Weights of a small mixture-of-experts language model, trained from scratch on English Wikipedia.
Size: 9 layers, width 256, vocabulary 16384, 45.1M parameters.
Training: a variant of Muon for the experts, 308M tokens, 9406 steps.
Below are experts of layer 4 (counted from 0) of a mixture-of-experts language model. Rows are named router (the router's row for the expert), gate (a neuron's input weights, with its number), up (a neuron's input weights, with its number), down (a neuron's output weights, with its number) and show model dimensions 0-63. Each number is 500 + 25 x the weight over its row's rms, rounded and kept within 0 to 999. Numbers have three digits each.
After each expert's rows: a language model's description of what the expert responds to. This comes from a sample of Wikipedia text that the model never trained on.

# expert 31
router:483508502545488497482493538492528497513502534502493503472513541492505492516499523515508504484501483490474471529498524502485473498513511505494509505530490489475490464507490505521510495499499452
gate0:505499498493517495503485471528506509499497517524483530488510512506528494521530524518458464518494486522483508515515519527509486500568522483483512478540495517525523487496445536455476561520518451
up0:499534496482443528499525481522489450503490507480513487469507496517519533476515519496476508538510510492514495523480497500479543501499524495549520482501508511484497501533484501510469500507481482
down0:521520489510494481538458494478491499526532538475474487515501512508536468513466499516481482486498485498516464486543468454547498526488474491478525497516519530525520540494466498550545481489504470
gate1:468513539479502532476489550522501520504517507469496496465441499516460489494520511494523490504490541456520514497504520502532481511548486535477514498492496512506523483509523483487549461505504498
up1:479482473519512497520509497501490532507490485496507473487538493501490512486494485496494504538486468510509497509473502463495476511486518544453488529547496492441496523553458451521525484521529520
down1:531534529474495506511482480517498497500454484495479500474518482527458498508506512497479494507497474480542495482499479482492471513523509512485498495463462508485528531550474523519470499531507511
gate2:489503483527523421470485526525545499531485509524510493483508521513518474503473517514498502548485523514478487486509494442495479493520468497516480507531447537505484496531493488516466510524552501
up2:483508475511489520543458531471484475546494500505499524524498517520530512444498490474521573512524515515509538508489484497513494512511514551514550484491512535505481511490452514467544495485490497
down2:498470552507476515516558483510498444501466479513527519525530510553479507460522489468479473477497498491503495480464523534511522480516467486482468543508499536489483523523459482537472500501509475
gate3:469496523477501483468527437475458478513496464437439480509486446458510474452489544477512453503500454516468526505510486478461470503472514476499530502515508502539506488504523471518522536506492518
up3:528559504445464496479508486513505499512513484492471501505474532494489468463514516446475526448503514521489481514542531524429490495525480462521517474536544489503491501485513550501531536493477509
down3:527520519506536511529463503483533513536484507492544495506489462522478524463492480514514498502516518505473476551485512520491499511498486447512459492491499539495512481479524491454516500525493504
gate4:516472553487512518454511524456515490516487519519486497507515508488511479491500555484475488477472500566504514518503461470476468501494495506477549510447522521481485490534541514494484488478487513
up4:537474514477478508520497497482523516517516510526551491514493479497481493507493476518492524525477448470512501463504511483498496504494474472505479487511530456499506518496498537518489480558484528
down4:512500516522519544502524505491501510476454493485505495500510511513528488514522501534535540519531490524507543491523498515481540521538489462522500477501523499516529531524499483518485497529489494
gate5:507485528532554536514505494510527490497483498527511494486500513460526499479487549498459452516529498525519449523507531481474491458517528455460487506510528492498450486520502502520510513486538492
up5:469495473503515460506501510531519513510504508508491524515460525500525478491532523507488536470515520526559479506512498492522494530511513445515484506475484470517507519491473448518477508509457438
down5:507528492458516503480495490465477455520510453492482509484524500510550509501477528483507462456527485511545516474525492501520497510551505459537508513468450475515506504448469484441500494493469498
gate6:475502478490535508544510477489530520512506467456552501529487493522516470522486489472505507554505495491511522511521514481487519484520509489474525518529449517503512564519499501497492509514506480
up6:525509505494485515466510491509518534494517474484501480511529489475488501478475488544492516539496508521538488503530514471486530474538543530494512492517503507457471521473496536496497500482525475
down6:485469513476488516502463535503496489507487536499477463544475519458502486486512506506469497492503503502506549499533470493510490526495500480456498515551496503510521476503530495527568458514514470
gate7:491491469569528505508471510480493515521493502520461463501469515484489531492510464522509470482455482497475503487493531459507509525523493483468467508500493520503486513490495492517488542535470453
up7:477544534522494489493484482515511473512500456469512514499482447515516529531466482464489496489492529469509503530444520489507519497513501558512458534505521499515524466532524481530467493492557555
down7:491458496524518517536495503489476530479491523460482497508473516470475489500524500497493500515533516529510508536506514493502485510425490524547481494533491535502510506542554541497506467520524483
Description: Function words and labels in species stubs, like in after "It is found", of after "species", Genus, Phylum, Type.

# expert 59
router:511526552517551513505473525512475502497485511517498484458468447471466540498475534466538499495465483477486459528522480482467479517515485514516491506524501504523546493514491497514477505524511460
gate1:503536528508490486460448505531461531492458508504512551511486500512492515456508489497494480503514495487452537503456526478503468498543520490484512569470494483541529526472515515516517517505470501
up1:490483494509491520498531495502482457475477473465529517535470537541553470494502512523485453494508520500483516485501508514498504471475506491474516468469508530522488464525517521477488499521497522
down1:521512494490511493500510503499511437494479471474511498483448496508517530459505498548470516458536494533460505484499475447539515478479527515486518509462450537509459531445532523477510529467535516
gate2:459540508524539460495472480497499503521513457467559482533529508456464480512529495506502532478494498516509497517552486542507463507528484522496463453524468488462540526534498481492502515454507483
up2:465547534462503523501521490487455489497507496471545506516533534493536502508488504518504520522475507474495520491511503495501468500549505538523460516484478536474535539446501457486477487446488499
down2:454528497494480457486457523494490515539461520518495476500503541489534504500467524488514486515536486464481501460535533498524452503528497511487522491509486516517486486467504464473497512509454499
gate3:559519509502490473540486527531516490445485480493527522524519517509547475529481560486515473503466522516509545502493512510481511511503455502513506518483489548513468478507534522520502460517481509
up3:495474492492493487506491460565500498478505498500467452484511470497485549515505502508508484505487486476444454488500514512489508546465483539467496478515522555498543530544499469516517515468542508
down3:486460497492468528465477473491439494554525511512483485533476481503496482539474472481536486481486457465474492509498515518474528528525501481500498454490512482494549480524474512474507490509490500
gate4:450508501524482479495504482497486462496481487512507448502454511489478451464529445473544513499541476461531498522471527516550487506524508523530499481496485459519530517514501478521531501516501518
up4:491489502506536518513489501480497467481549533480492465475492515476504481517518480517501452479488527477503517477508471515465490525559480455521507503534514460469534489542529449499513525522493472
down4:486519477501485507477499557502486496500505475473501472510543511430509469490486524495533500508498476510565472484524540479476490493520470510474466517541461513456513499460495486507500493478476464
gate5:505520495487486486495485503478503462498507520477525480472488476470531540496461471463486507505495467481477492492530513528496490509467556508502522494470516508497498537502487519497521495474446546
up5:536515485442477468519492498525476456480490490471493479500463460506546512501491487470485522468464443521490505551499511494494506501428485521514482469485514492486508498478485481503526528503456471
down5:543498517472477469511531515465497505455466520534482501492513483495466478515487491491488527492523505533476448466562504495522472465536480536519514519509508507513500446484514510484466502523543525
gate6:451502446495505500501497485473487502550510483481499479454445524504479555560489510469446525522517519469479490518516505441525463501552448533464514500497563489535504495540499504535503518534522503
up6:546519503459550488495497493534559474503477485522495499475488508496500477469528506530500503484508528521495488470483508481514469506522506527531485507514486499487521490526455482497467532481478482
down6:528474506513489502522488501498505512471522524490437532498490481494504486504486496501524458471491457487534513450514481506465491480482528501517554486487433533497512512516500507488491521510524478
gate7:501507497492497454539478522493507472514491494520457483486485536512438517552497484519492480531495554452496474517496529526479483517473452495535465498465507478487490507500502479526518542482483512
up7:538547502442445510501463493467477509468503515460528523525491488524543516511512515445505517493483517479470506500519502508519501533464486504480484489481516465489494485473504494451543490510539468
down7:521504495548532489538480483511484512525466482523518519481479483493501511484466515531501493505503480507479491521457524524473524534498528488514499462501531491499497455530529510530500508521471470
gate8:458448452522471443511510504501527500486526503445481448479495490509533475507490474511499514472530516504499492478488526529521481504466473462441483467514471458468527536510486512495498498513519510
up8:522465500529482514513489490494536477490513505495515507467515486496491470464551501486489453471512566512501510477469461485468556472548507504545522472501521482500514430475491514497495484582511542
down8:534494463546500481485476517512538519508496475530469496490486498516526508462467563517517480488461482510478491523503487478467528566532501524520500468509506486527484500494505493529499500515493520
Description: Spaces just before a number, such as NRHP reference No.: 75000, in 2019, dates starting list items, and empty table cells.

# expert 2
router:521520495496526544494485494471474519500503512486501514472533520502513491463527449519469492492518486464509504495474459480533443534518478522512515543510506540507515479490452526537492494508514502
gate1:515544486493482488528457524492511551540505493493514454532533445496465524457484449482503500478520463493501486517515500500516473515486495484473554518525540471521518513478516487502555553525510496
up1:458490462559535476469498452518485482504478531497501509503519489471447481516490461530491492528518520476492482528496516498536522522504522508501543514480496484535531477521517507518492543510507549
down1:510501527491490501510473468501476455439552519461501485494501476522505538470478496496521552516487505513569526512501509522505480502511505504490491547455481528541534494483565506506486544515467477
gate2:474423490555513518524519510524538467497468514497486556539475508510496517493505548477484497525516485497512488493503505483471518517541507478583517476498513488486512524487483499506516489501506554
up2:545483520507504490501499437470500487467476435526493470537474525478553429487524488509523485497528515493506571516490533462539495519502493506510525526453455495514487534519514503493486501490464493
down2:526487500533484520528500454507496468467513553529518521508489470498505513440493489492494501486526576471513520434504503501531450495502471512495508529506521492515480516485549502508490526517550490
gate3:519512512474492516515491503502471447518489502501482485479485495481528474491510501499505483473425491460480520463525485446494531481497506524533488522497494501454519534478471483502513503496522520
up3:480542499547501526453511514538499475522497507499511529477471487514536485473496487477530524492515502522505529465474485517513481525489464561491518485476548494515502446455508484498461520510465483
down3:505477496488518492485542509481548480471457468533495491471519501514512541491458512510550526496515444490488520472487478477509481520496485529537503551478505455499488457497522455458486509479495523
gate4:440511435478498511483517476542489490548513519511486491489505489502501532471514468484482523506490479535554441501512508472472445474492490504550507493523477536463479516538479459465524526513525539
up4:495481484531485532537502484472544494535489477457523515500490468532482502493501511523508518482515510446525503445505504526505486502543442520493518520491520523517528468485482495452496489479467551
down4:516538496526494518487485479545489515520523512525535486497503495508511511503453496466507507478505526500505470500528464513491442529518467521517505449499494482534475508532525537510459513507498541
gate5:451488501577526485480467505535469500494483545508481485458538497481478495476510531503510487491461502519498493474530522462486437519500488516537528536509519538498476477503540498519506501484526413
up5:467494505516532473497495496498542504512485496534471497524550500501510475529567550547503511507474482520501489454498528497488481467522519511520524482485526503499493495500545463504539535529509493
down5:517503485505440500526512523470455542506487516536473481518494511532475510491489521518542456471470520493486528501505477502499529494447508521487496521520504504502472476488500506537490439479453510
gate6:544573506501501512522493488479480530443532508530515490499442517455489554486498514490541495511513492522539487523505465485533487488516459508503504516516483487478516486472459518474503482527521503
up6:474490517506486533510479493486528491531524470505518483512525471478525527499535452494491481497519490565496482508530503497494528520504511521522474549497451493523494488539510487501541429476492512
down6:475439518512513495497473476518526524504476535476487498478467518534479526494473501508516529536495486533557537492511488503509494521533505492521505510538506483501499529494496525489514455485473503
gate7:506511458501518488494511461508479490492497535455466489513491491504504473440475512533493535487491452476496526521495526472510481500500467502475537512520523540500513514480485491495495510518581493
up7:482446469545494507483487470501491446507536530548468497459519503514494463518524479558497538471507493500477487496548475494524472511486453543450475469508471506531514489492522480511497504511523512
down7:515500517470519497479495495504523505498490514501474491486530518451531514465477511455484515486521469478507528486481453496553478525502459498486558464508552439470462515493493473488444486555504517
gate8:491527522491535540462487504515441502479495519495526518510508511520500506491551480510502500533515496522505518509512545498547482456532519516543524543443519511484470482474519496486487481487518522
up8:529526500499498476539498489476503478478497510488531526536538535516517486556518526444453481504524474521517526454455471517457543491477502500504493492489531496505470531532532518495510481483477466
down8:480492488482521462499503495525517465491543491460475496534471521457533510474541526510480506516493527512499526487484463561520483496497521476540498473478505495550513519506552518492517476523462464
Description: Colons after field labels in infobox lists and pipe cell separators in tables, such as Website:, Native to:, Succeeded by:, Songwriter(s):.

# expert 17
router:540507422514509485512494508482532518514505496509499441455503525516465460511483468511480505494492526489453505424490499519529516524535499484509474464476502505542472469489529477486459507481500557
gate1:520448488507506501472511489427497482497516484468498506489475480492476553493522487491515527496479470527463507513529523473474506500469486499493487521541486466469467479505532499483521496513520536
up1:479484508524471480487493469514455476533522517474515480517471552450460480488482479526494456497482504464490483485472540470473513476505523511484521483508511541427505504463519482500486503525537499
down1:564487522497446481533483482502517531499482482509487529470490481529533539488534526494539506499509488535492539490491502474550517476494489484496513490547448462501511467520466524529509484552529469
gate2:551523456462507479485498470513544476511484486474455512502482525510488490492481499483433516446498493570471509508457518492468499468529451492503489492497508535506478472499476481501504529524494521
up2:484490502475505515521510475490492511490538481512467518504505490535499488501485492475500481508508490472467552507492435438482503500475498449483524556484481561458467453490467521552487520480525482
down2:554507515508483468454515456459501519487487469512502522537513486504453515489506517511473478515521450522477472474483517493500512513507497499505492476495525519477470504473524485521494497534510538
gate3:493519517474495508513545515448524508458503506450459462490517549460546469476514510514482485511481547512493501471525535521439535521495463528488473520480462496480506474498523502449492528517490519
up3:462467512526501520469547520501511501474514461530483502548494472501491517572509492476527496491506445531509434545509476537567467468469459513512479518517489486531528519512502519501508475471518530
down3:473458461500489475476525515494557497496469514445509489471543443521481479516534520474515527488516508523482463501511487532495499482497472496507432524493497487476492468559560567488512482496526516
gate4:479508527468541525529514467500475522489490457481517494467513499480508484501481421514544498496506514486479491516485485455467542480474486543478493528480488555477554491505541519544493489523497451
up4:474521501529494476499479516512486488495536503504501465545439497506524458440490535507510506501492486520511517491529524500505461478485481492508517460447496527536476455521482498518461505473512535
down4:514534489539492513519471484512555492525481510519525483471511528505499492526530481493460495475503507542490502505502498542546551500514520520513536509473492531504504527507534533470470455489530516
gate5:530454477444511521480460500530504505496499496540519492495487501501516458419532531506497473467486518516507476476521494491469511453474487510494477513487526525499481472506479478509503536494508526
up5:522503513512500481502491525528527471513534492505520487500429498483467530515508521453457509497473513502511503426530558508437483510502489493508496514519513473536464501517449505482509517491473487
down5:493532482534437551473524477524533441481494477512465490509485510512494520453515493502520526504494472588463474488487468556483543512528532503489467488490504494519475468493457521506517479473524510
gate6:490521434512507489509501520504535519494473509527502499479513494530484510485477497507498492467497510488554489481483541452522477491539479507476508459496482484506467489483549492538537479524493515
up6:506481517482495477516486488487520525467458480513529524550473505480495450513511541513524486506505461531516504492518505533532493569474514530499483509507465489454482480538499515473530541498473500
down6:451498490540525479492475491487575481517517550455512503483490518483509516499463535486496513469480530498488504523469514468551534525526513474500452505482494486498510462490507481476486495559519545
gate7:482495510467512520497486550533505542511479552553511526456471542513509476485544497498496478503504523484474496446492496509504521475514488509447472510519523496489513474512481471529519535538499486
up7:529535488493464475523467513527497470478517519546512538510495519480508468506509486540517502504474499493521488467551517554528460516516492495499469504481495488514497477496471477431467487504450495
down7:531513463473512519513481491479489505480510501514490506514492512466484451489471541527545455482511436491477524463481469523526511517477492479505513472517518463515502547465515508502503520474543606
gate8:569539481497473514490499456500505489453485532480524494452459503474507472466469506533512518488500544512488491474482497514549517497492512441482469499499499447556496470480495481481465506492501496
up8:490505525495472523512513494562515492502502489483518534483467513517494476491521505491472451491489465450534487453541518487492490480460493500511536539536486489461500522527512475505494485532510498
down8:523498530521477519524507489475466519479541474516494465551486472511534531514498524494520487505484491502510561484517517540491487465457515507469483492519535524520488512498506477490476542492488506
Description: Objects and complements after verbs like make, become, be, such as himself, them, seem, became, in narrative prose.

# expert 8
router:500479506503489486539487466472457521504489559509488456489505537518492495484524446500466496510498513491469487535526459513534532512496464503522479514470453484513475519497486520498502493448507476
gate1:517524485558515474496482483472466475515478503495525466518509500455511506517525469520499515466545529550511547515510465483496495513482504491478488527450458549473474529501484513482491439531528509
up1:489479535478512478495511521516522528486529564485496484519474486456487539553475483474524521514536477470448470516497498540527525493498482539494502489524502489495532513509538511475519533521543494
down1:525501471477502545501482560464515461497529518468446504508492470529501489468478477505495498473498510476500512487504525433496476469482524524481479515477522467481486500539487524549530533501474504
gate2:532473540470444500565504479474474490500488452473515519518479463468537481490505530518462495528473495516503495490493504482549483513483519478535486497515491519511456494515461507533486478510522491
up2:512468462463459544480483441467496479478545475484478506505491532524518480475514492456531510507496553514524514511486480489510499526505495468522529473514492516551507500518415475497538525485496497
down2:504459521505484487487574492497489523483507492532447481512479486501482501549468514499519492478472473494560492479518493494484498495502471494498544527530470499449516514499508484458509487499537519
gate3:483478465478461498510519470511501483502505476506475455521438516491479547520566458493522550542476527481485530501522548510477522519509463506492524475514483568512475524519524464475478529507513494
up3:504487543508522460479491497477488486491529474510547521479470515497523467468503509490539491528499479511537481494503496492528497507511527496501487458472500523486476479496543493495525468483522486
down3:501510509519499560545508532459508521469456465505496475538499518515496493489534536496501472515532487523485528500497558482486517506545532520470557536493440545510495533549497507552496507492525451
gate4:479494488488532477443517552495508492481479525475498495518512491462523532482521455497493485503515490477496502440540475508523508458510450513503505493469493537471500487538486514505548488485474506
up4:485509507462506489511484489480492488540442487498519467468483464528495510532518481469551457500507495470484513500513514514528470522487527557525477511531512568498488505503516504490493476457517521
down4:476461490516470522519479492473540497511484499518478521471507506507476489493515486439452537512498491516482494478483503534505507503523487474520505531466499487474508526477444530517469468514481482
gate5:500460500520523445491535529482499481494478510513480474458509544480499479486512499537497499537452465494503490477501538514492481503511475466495492482492455554510502505499525485474498515483511485
up5:491529501516504532511492474475476540477491456489527510495513476514488540507495502518504495488531490493514502456500504484497484487511567482536525499509497487486477547498502511504479502560482534
down5:452490557504520445514489467543502519521497524518523473521513511528525548463519480471519506497492513499521548504526517488520549532488489527482513551484492512498500482496494482460545470473450488
gate6:513465536462494509516502520484463529486467548528530450485513500478514505545516516513480489501497521500474540519508506472458492478508485530446498530486488511505495522473481510464518506495486476
up6:515478459478512526468523517509483505468489515488515476498477511493488531484505511507520554524508500528532516504507500512504454494476541504517506509518502492487505530475464490469511527527525511
down6:555477481499465494505438531456522546508496520520496491523529504537537508502508503493485511477484483499512534528523482519519539491509548550534480507500502503517468527504506497475480463524508501
gate7:486489524466476514501502522511460490493540530498519481509472507501501483482511508524502473506473514461524492493511526524484458480502514422464472484522523525460456487482505485487488518498491481
up7:505515462473505517523546499513495483501520475465532492458486508528510519507485515481496503515451486513443509489547470513448477484503491530457472526550481506493508511501495492531500543478476479
down7:505469481493476523525505488532536518467455533475497484523459480516484461499523464542460498494536510474478521508513519561486522496536497459498510478519509506497523513503498537483532457523483503
gate8:500545494499478512533467502525507475513445485465545462508454541475468501491559507505515441489514545542522502524559499510535479500527480517489472489459432546518499495512535500515510463504504513
up8:525521474504482506521502521562474526501463471500495567507516478493540526457527489477522480486479491502487540468527507461526498539454520482504467487498464485508500501531490487485513461521477501
down8:518498459521554546492509482549517463505475506451521536462532493504529497519515517502503451476510515493568500490553491463522479498521524540496519496490451541503503516509457480493529499512501495
Description: Abstract noun endings like -ation and words in fixed phrases before of/with, e.g. in connection with, along with, together.

# expert 41
router:500460505480497515488526523448491512516501499499485519498510562508485517526530515488496518498514478519488492496453475490464504536476514474491531503513504450466496476457459493465525521463470519
gate1:500531550484529536505555490490493487499464506490563434485480517487539469503511561489526524538478509478512508482471488502476498500485507439483509500467519520539502511517485459467516551486485482
up1:467465546470477518526527474501458480487516500477577514509527512490460486523510507480529520492473522507492528460472504514521479511518495523507516549490505459543499511504487483458518544497499524
down1:524501497525519482524463509529474498497435533444508484492478482523492530488529492508513544487476506529452513502535499518512461529481514477483483503494507495537509474477482485455547510509473482
gate2:499473471515497480455494481482479513527499512487457486507484501471542579497507465518456507511478505513532521482496490486488512494494521514494506523490511525498522469505485478442525533490486493
up2:482514513482508527524486471520477510506519525440483489480506507562491469509529478498440520550526497482513521513486464498515504509497505489517490515493465476498496506465461497516490476535488435
down2:511529536507479481550463489470494499456493467490535503513515468492466527533562475486488494491507517486481463525515513527497506520450502528484517535463528487468480532499491480492506507488524489
gate3:501518514533514517498527496517542500498470521484523485481517491487483526512516521503472478514495491521475518486471527494480521502489468500479536449498516538501531539500500467503509497448461490
up3:478551476522510499496513493470489503492525501548500523529458504520478504483507526508511531476490505523538485478511497498540435500509492472519491562534528491495522493460480520501486524506509446
down3:514496474473481537465438502495486523510458522473510478479492518526569486476520488476456508514467524493553481518454485523457495503505507524503505504512477521517506520520506510479540528507509448
gate4:510451516519501477494529514478527498493484501498474489475516492482567543532479532534485538510467520537429514484457502489482505518516512503520507508492535502520481494544479455535464511487462514
up4:525473567489503488502439486495524496529468489473456482484536482529526454494476513500497454458509507504473517512500498494514531480500493545475516505531506509497455501521476444445500524515493530
down4:523481479500509478518547460497458505524536518458525510442477472485488486519484483460483537473533501501535536514476446507504478483520491528493505477518529517477476488439455485481519504522522518
gate5:521499479505488505545547491527503501470486500523515499546493464454504509516552498492485530516511546474519525510533460502519488490465497451504478492515500505466490481496468505479492494523527525
up5:506488499460482483535482512491484499528467495469537488522485462468488511505494486469548461512471507513503515524505476524491563526483548507504549501539481499470480449471476539514477500471521474
down5:513518507495514476481509453506541513492516527486558505539547475488448464564466516450477559489491441505542518488514525517491484539488518516558525540513514479479460483519546510520529545491506519
gate6:488489543519483510496458540487476512506505446449537495494509494485504520510522519478497549518447496509491559469528448465485482486472514502469518528534501500527564508489524532465534493479533489
up6:525491483505492558524519480507483454477486493481438541457513496480521522449501466498525488488535506501546481509486478520505479492470495488532481490496498489470523521482522508521502465560518524
down6:532503529519499529512491478474499475472489493475491482516523468495525485476480485489521495515560508452438469518512492506483506506517457516501512479488494506533507529500490484492503528536449505
gate7:495489501500473508565516515517499501496530515487503466468495502487530502526482510478549477505499497485520537502525514452489534470512520490491526491500536510484495516579550499492484497509514411
up7:495484495535479513499530517477498494504534476505508513493504493505497513515453513477536510515540535503485542491487487485492463536460473489495433489556503488497505532528487455503507481505483498
down7:485507504513451455547537511515513501462474490466507494495512497555478496470503485512459483537446476498491515514484464472471498527519527510518455521532498525524490530513522496453487500516516510
gate8:505461552479488488509504490467494510483504531511490478502482508509520492520513495494522458499486540440494467510472519490447511467482531491551499544475518517471555489466509470492471502528492528
up8:504524522507527519488495465507522466504477507532501482508519517547499473512476492504515546475476552477489476511452489500528535499476512491507489525494508551471510509479504501524522538540508489
down8:487507539529483532504487468501492528506523506505524474489462546496469512468518532476503463518510464559461454534490479549496494499473492501495479489535500489559503506544499477496486487460480541
Description: Key nouns in titles, awards and institution names, such as School, University, Airport, Best Director, Game Boy, Destroyer.

# expert 30
router:479471507501515504483525522466489518538513507526442516491510531522521494517487525471485515511548473483499502529454473517488483543530464521497527494508496485481471484469486494552498476467470520
gate1:499553518460477517513507496452485499496444496452504526512482464450527460492540512467529504521533501507526503448486529515492487490481509447500486491488508442502541470495506545501482500502522535
up1:511498512530441547528496480500572490514497468475454507526531500491493512470563463512526515488522469515539516524492539478462520464471528512499488477503473473526457488505484505537481493496485516
down1:516546511506463474518489456482467485459516546512513534475504508462485461509476468428450470539509527479513454492468503509425488480505457505489469499495503503500562540490483551452533483536506482
gate2:480507480515464505519462511505503524506492491454529528458492487505524498541502514506500518508496488510526506456522505507478500450479468538451477516492532533517490511537490463507468505490473492
up2:510526484477491480518482553519497481539520447527501497500495478491515520516490525514459533495514479507490505495470499570528485494501511477454500499482505477525498509475509462507461495529486507
down2:490487502514518522477445501536560523484513507452486494527517499480499496545501513494512489509523470454495492480486473441508513559495479519494498485491516460536523506469442519500481473526493525
gate3:502473498494517532504536484472512537471495506508495486508495489518498479460508509475508483490483491511579491511497465466527488456496516491505489494539500473490464548480524485477505491457514486
up3:555498505506528476488471491556493477498514488488523533498524477524445513502508494501501474476482495474531480504497527493489507485495531522511454538518565462495517465514503487459516494500488468
down3:475485527500502522522522501493484471505511509504520461491463480547493518473531512505498466514525467529483512527488514552514504483516520502459487450522488486533529494530554497512485525542513514
gate4:481513480478491489545521511479517447466521504525521513488491472486499535519503450471492500482496524488491514544560493501533497486500513497502527495520546530518514516520537538508489489464473506
up4:475522483520468550468505516495504476530473526489522521501578481483503509473507489518507477475470535461475501498517472507469509544511537531487465500486476519499480489502509494516549483507459480
down4:487520566478524468477512493462477474499521511469522507520502563494471481504493502506481456497513455463475467484471517492513506469542503528464506488502500527556498527501484497513490492475480464
gate5:476545516494540484535498481497507494481499531506512499529510507478545537478498506543548533517482477538493508499511471515475500464495519451499494460454492519507459488526504507521492502567510490
up5:517532514509485538527512452491476462522511446527468531545513477501493472513501469503526475537443511491475490481451452521513472509491513459463509468511487499477527520477501483527540459495495445
down5:483477489533471490547553484550458508511525526503488487467453477505517517515495476505495520506537483503536461520481475455486480508477454475522479499479494522483519494492441498524493461528475520
gate6:464510479462450522508496551504492526502482532490436511510489482482510471522513487535494495536509497504495539495503533507493480453500494513498495498472490529511526511476529498540474471510448494
up6:503545529489504515492480514511500512530507485533475484508511461485487518529525523481515503525506507506519481508506499506529526479446491515517477535483465490502504496531486506500466474499542513
down6:503550508510489561504486506499512467474502538532519484453439506496511473508480518497520507503529486474525513512472460515475490495516508491477512485520503487497490508469513488506515527480484481
gate7:524510479490476515469506452481493499513524510470508479525510453496497547482537470498548531493511529537518487515526494495527511499500484484517470497518546447492520562482464487524481461471455477
up7:489515507540519566477529464483487468519484537474536526494448517523484563530497468525525460537532487545483491494490474540478485536490464495477506460518517466510509474497493511470524511477474493
down7:492496510526503534521476466486513492502438461442509501470532528506487553485520518471525506513468529474535478497461519471496553538504483514484458494507488531457535490516546463507469517505500513
gate8:436530490549511471426519485524443496483475539497474508547469513491508486525511501486518501548502499463487504531486482507509522480551497508513519524467487504487541524514489512528499508527488495
up8:505503491497512490528521549483502478494480537526459544511523472505505455521495507492544483548552469464486495518500469531494505520491470469517544489470534499480496513470521482496510549525484497
down8:444468523545498515488519490509480491511503519458513563535486474499529527535530507497487497536491491495469505486481524527486498457505484542498486448513480535526492532512527565514537501469500459
Description: Infobox labels like Based on, Built:, Won, Nominated, plus spaces, digits and section markers in film and results listings.

# expert 38
router:520499537528476487517484522522528519503527447523490512523457471520462480513463496438529529472509505508485512500494477520543523523494549518473447467522485509554534482528482523508506505542523508
gate1:497482474561486493504469502483482505468505495530507486527517488450497457472496470446530451469536543462447473515472538533464438466521499449546484494529514479510553523509555495499483498504530492
up1:463529493473491451512540512505515458503491543502493498468515508503503485502467525506502505510514495505487494524482504496481478504543481513520441516518484536476505481504514470498478508513493527
down1:486539519500474501522515501511528484537505482489499501522500459515525487494491522499476484505522556497475466484500466494514511528519491498531503472546529483524488504538506521499527478549516502
gate2:531508471495473448484519510551479527494489526526499500515474512455509533490492494512585500517505520506465449498514497509506483488502554489543465498500477492450519468487452524579523494516487535
up2:489523459485499525467515465523485481522483499504499515462475517451528477446509522495516438515478496493555475497499514512468471479477451540521481489499525529478492489472479519523496503528499449
down2:468489480512528492499493494517468502478495486460531501486507501490533473472510474496499502521466521462502487476440480467492500498533468519493517516496465515473527488464515481503485521492486507
gate3:487470495499507500464464484530515519508527501518506517541483488481519517493508484480504488531501513468492492506507491483492494450486478570463494511481517505554473476528496494530544499512496518
up3:526460477510514475506515492500474525477433533498493518555469477478513495531492513454515491480518535481493504433486465517517493523505507534518484490474518471541494494484471492515496478475509525
down3:509480474506453528514496505519528537450519486516492521519486528522541485505472512469538515478522523525542531504477489458508452494491479499520542496544505496522513509455466462502521481503472519
gate4:507497498504489493491485476489463481493482474483521469505439497438448505491488482459574501474475490514505483478502503549496523480438467486531523477507508521505532491520462470508511522494494425
up4:498497525485508502501490482518495459490466460533457474520539533485515462483472492512467510528465485512501473472526481443507523521521538483520486502483475476532465509494520464487528481511510580
down4:565496483469458513533461478500492469468496496502507483500539510455511492515481477493472486509517525503495486474516510513485507544502570539478478499481491493521487450526514516410532529506474496
gate5:466527470518481478520477471512517493514520518480433527522500472500529536465520497486492503495519508488512516492522502452505498498481513484496550490486487526535522523473500507506479482530474495
up5:516552490467507525505490485546458475527520509455515522475481513490508525508524485486453497476495477526582519504521463491479471524504502529463511505474529494502500497492495460529484517503495511
down5:504451466490529534473530490497498462506541518504542506522453519517514480542457474520507542536500477496515524521446486480542453468514482518505484481519480485482507500497502495490459517491523525
gate6:527504524493528509524452496495502506468516469478523479572476496505531508477527470488495475566487546508446485538510535489461534500478476541517481488478496556533485467486466488467502518497489450
up6:432494496469538497519509521471509530486464459511492494555506506493487481448523477492533496499498455521513517504531516528517480530501468457524492523466485527498506529515544500503471444458510516
down6:462488504529513505525473509508530499562501516482497502453494520492491526473483494492530483541525537506530537530469540486475477490523515527516479475464482495493492510524484508526508444505491491
gate7:494461505470426457487494515479472501501513486503494510510529500509496503526493497457515536463486455509535512500483525502544502524520501523482495531483524477507489432480520521501484500479510498
up7:473442525484457492483472490492551505485509499476501488548475501500506493493495540511508493454503489502479478466518463509478511492498498499515539529506496504489527502492492498509532525505502511
down7:504503527480514523514498488471554536475492476560481496495502536495482479544501511490522493492473508519490482527528524512480498542516494506458514475547528525516531464490512514500499490512518473
gate8:541504444515496506541495508492519501512516510522481460520488507497461505518484520498524515501520509517466525501511476497481535547520557457483513537509472495495473504525508495464513529487528501
up8:510506542533466484485475467501491512511555490470453521514510450490497500479477502492534511465476485532534528480478485533512485486465494520476507489498474516502528517523493534516492503472537484
down8:475524487507538481492508472502464536480470487504523531507520492573540481472484484462489508476540500444534471505510500488468449523497496476513494500450428518501537542473497497509404519508485500
Description: Subject pronouns and relative subjects starting a clause after which/that/where or a comma, e.g. it, he, they, who.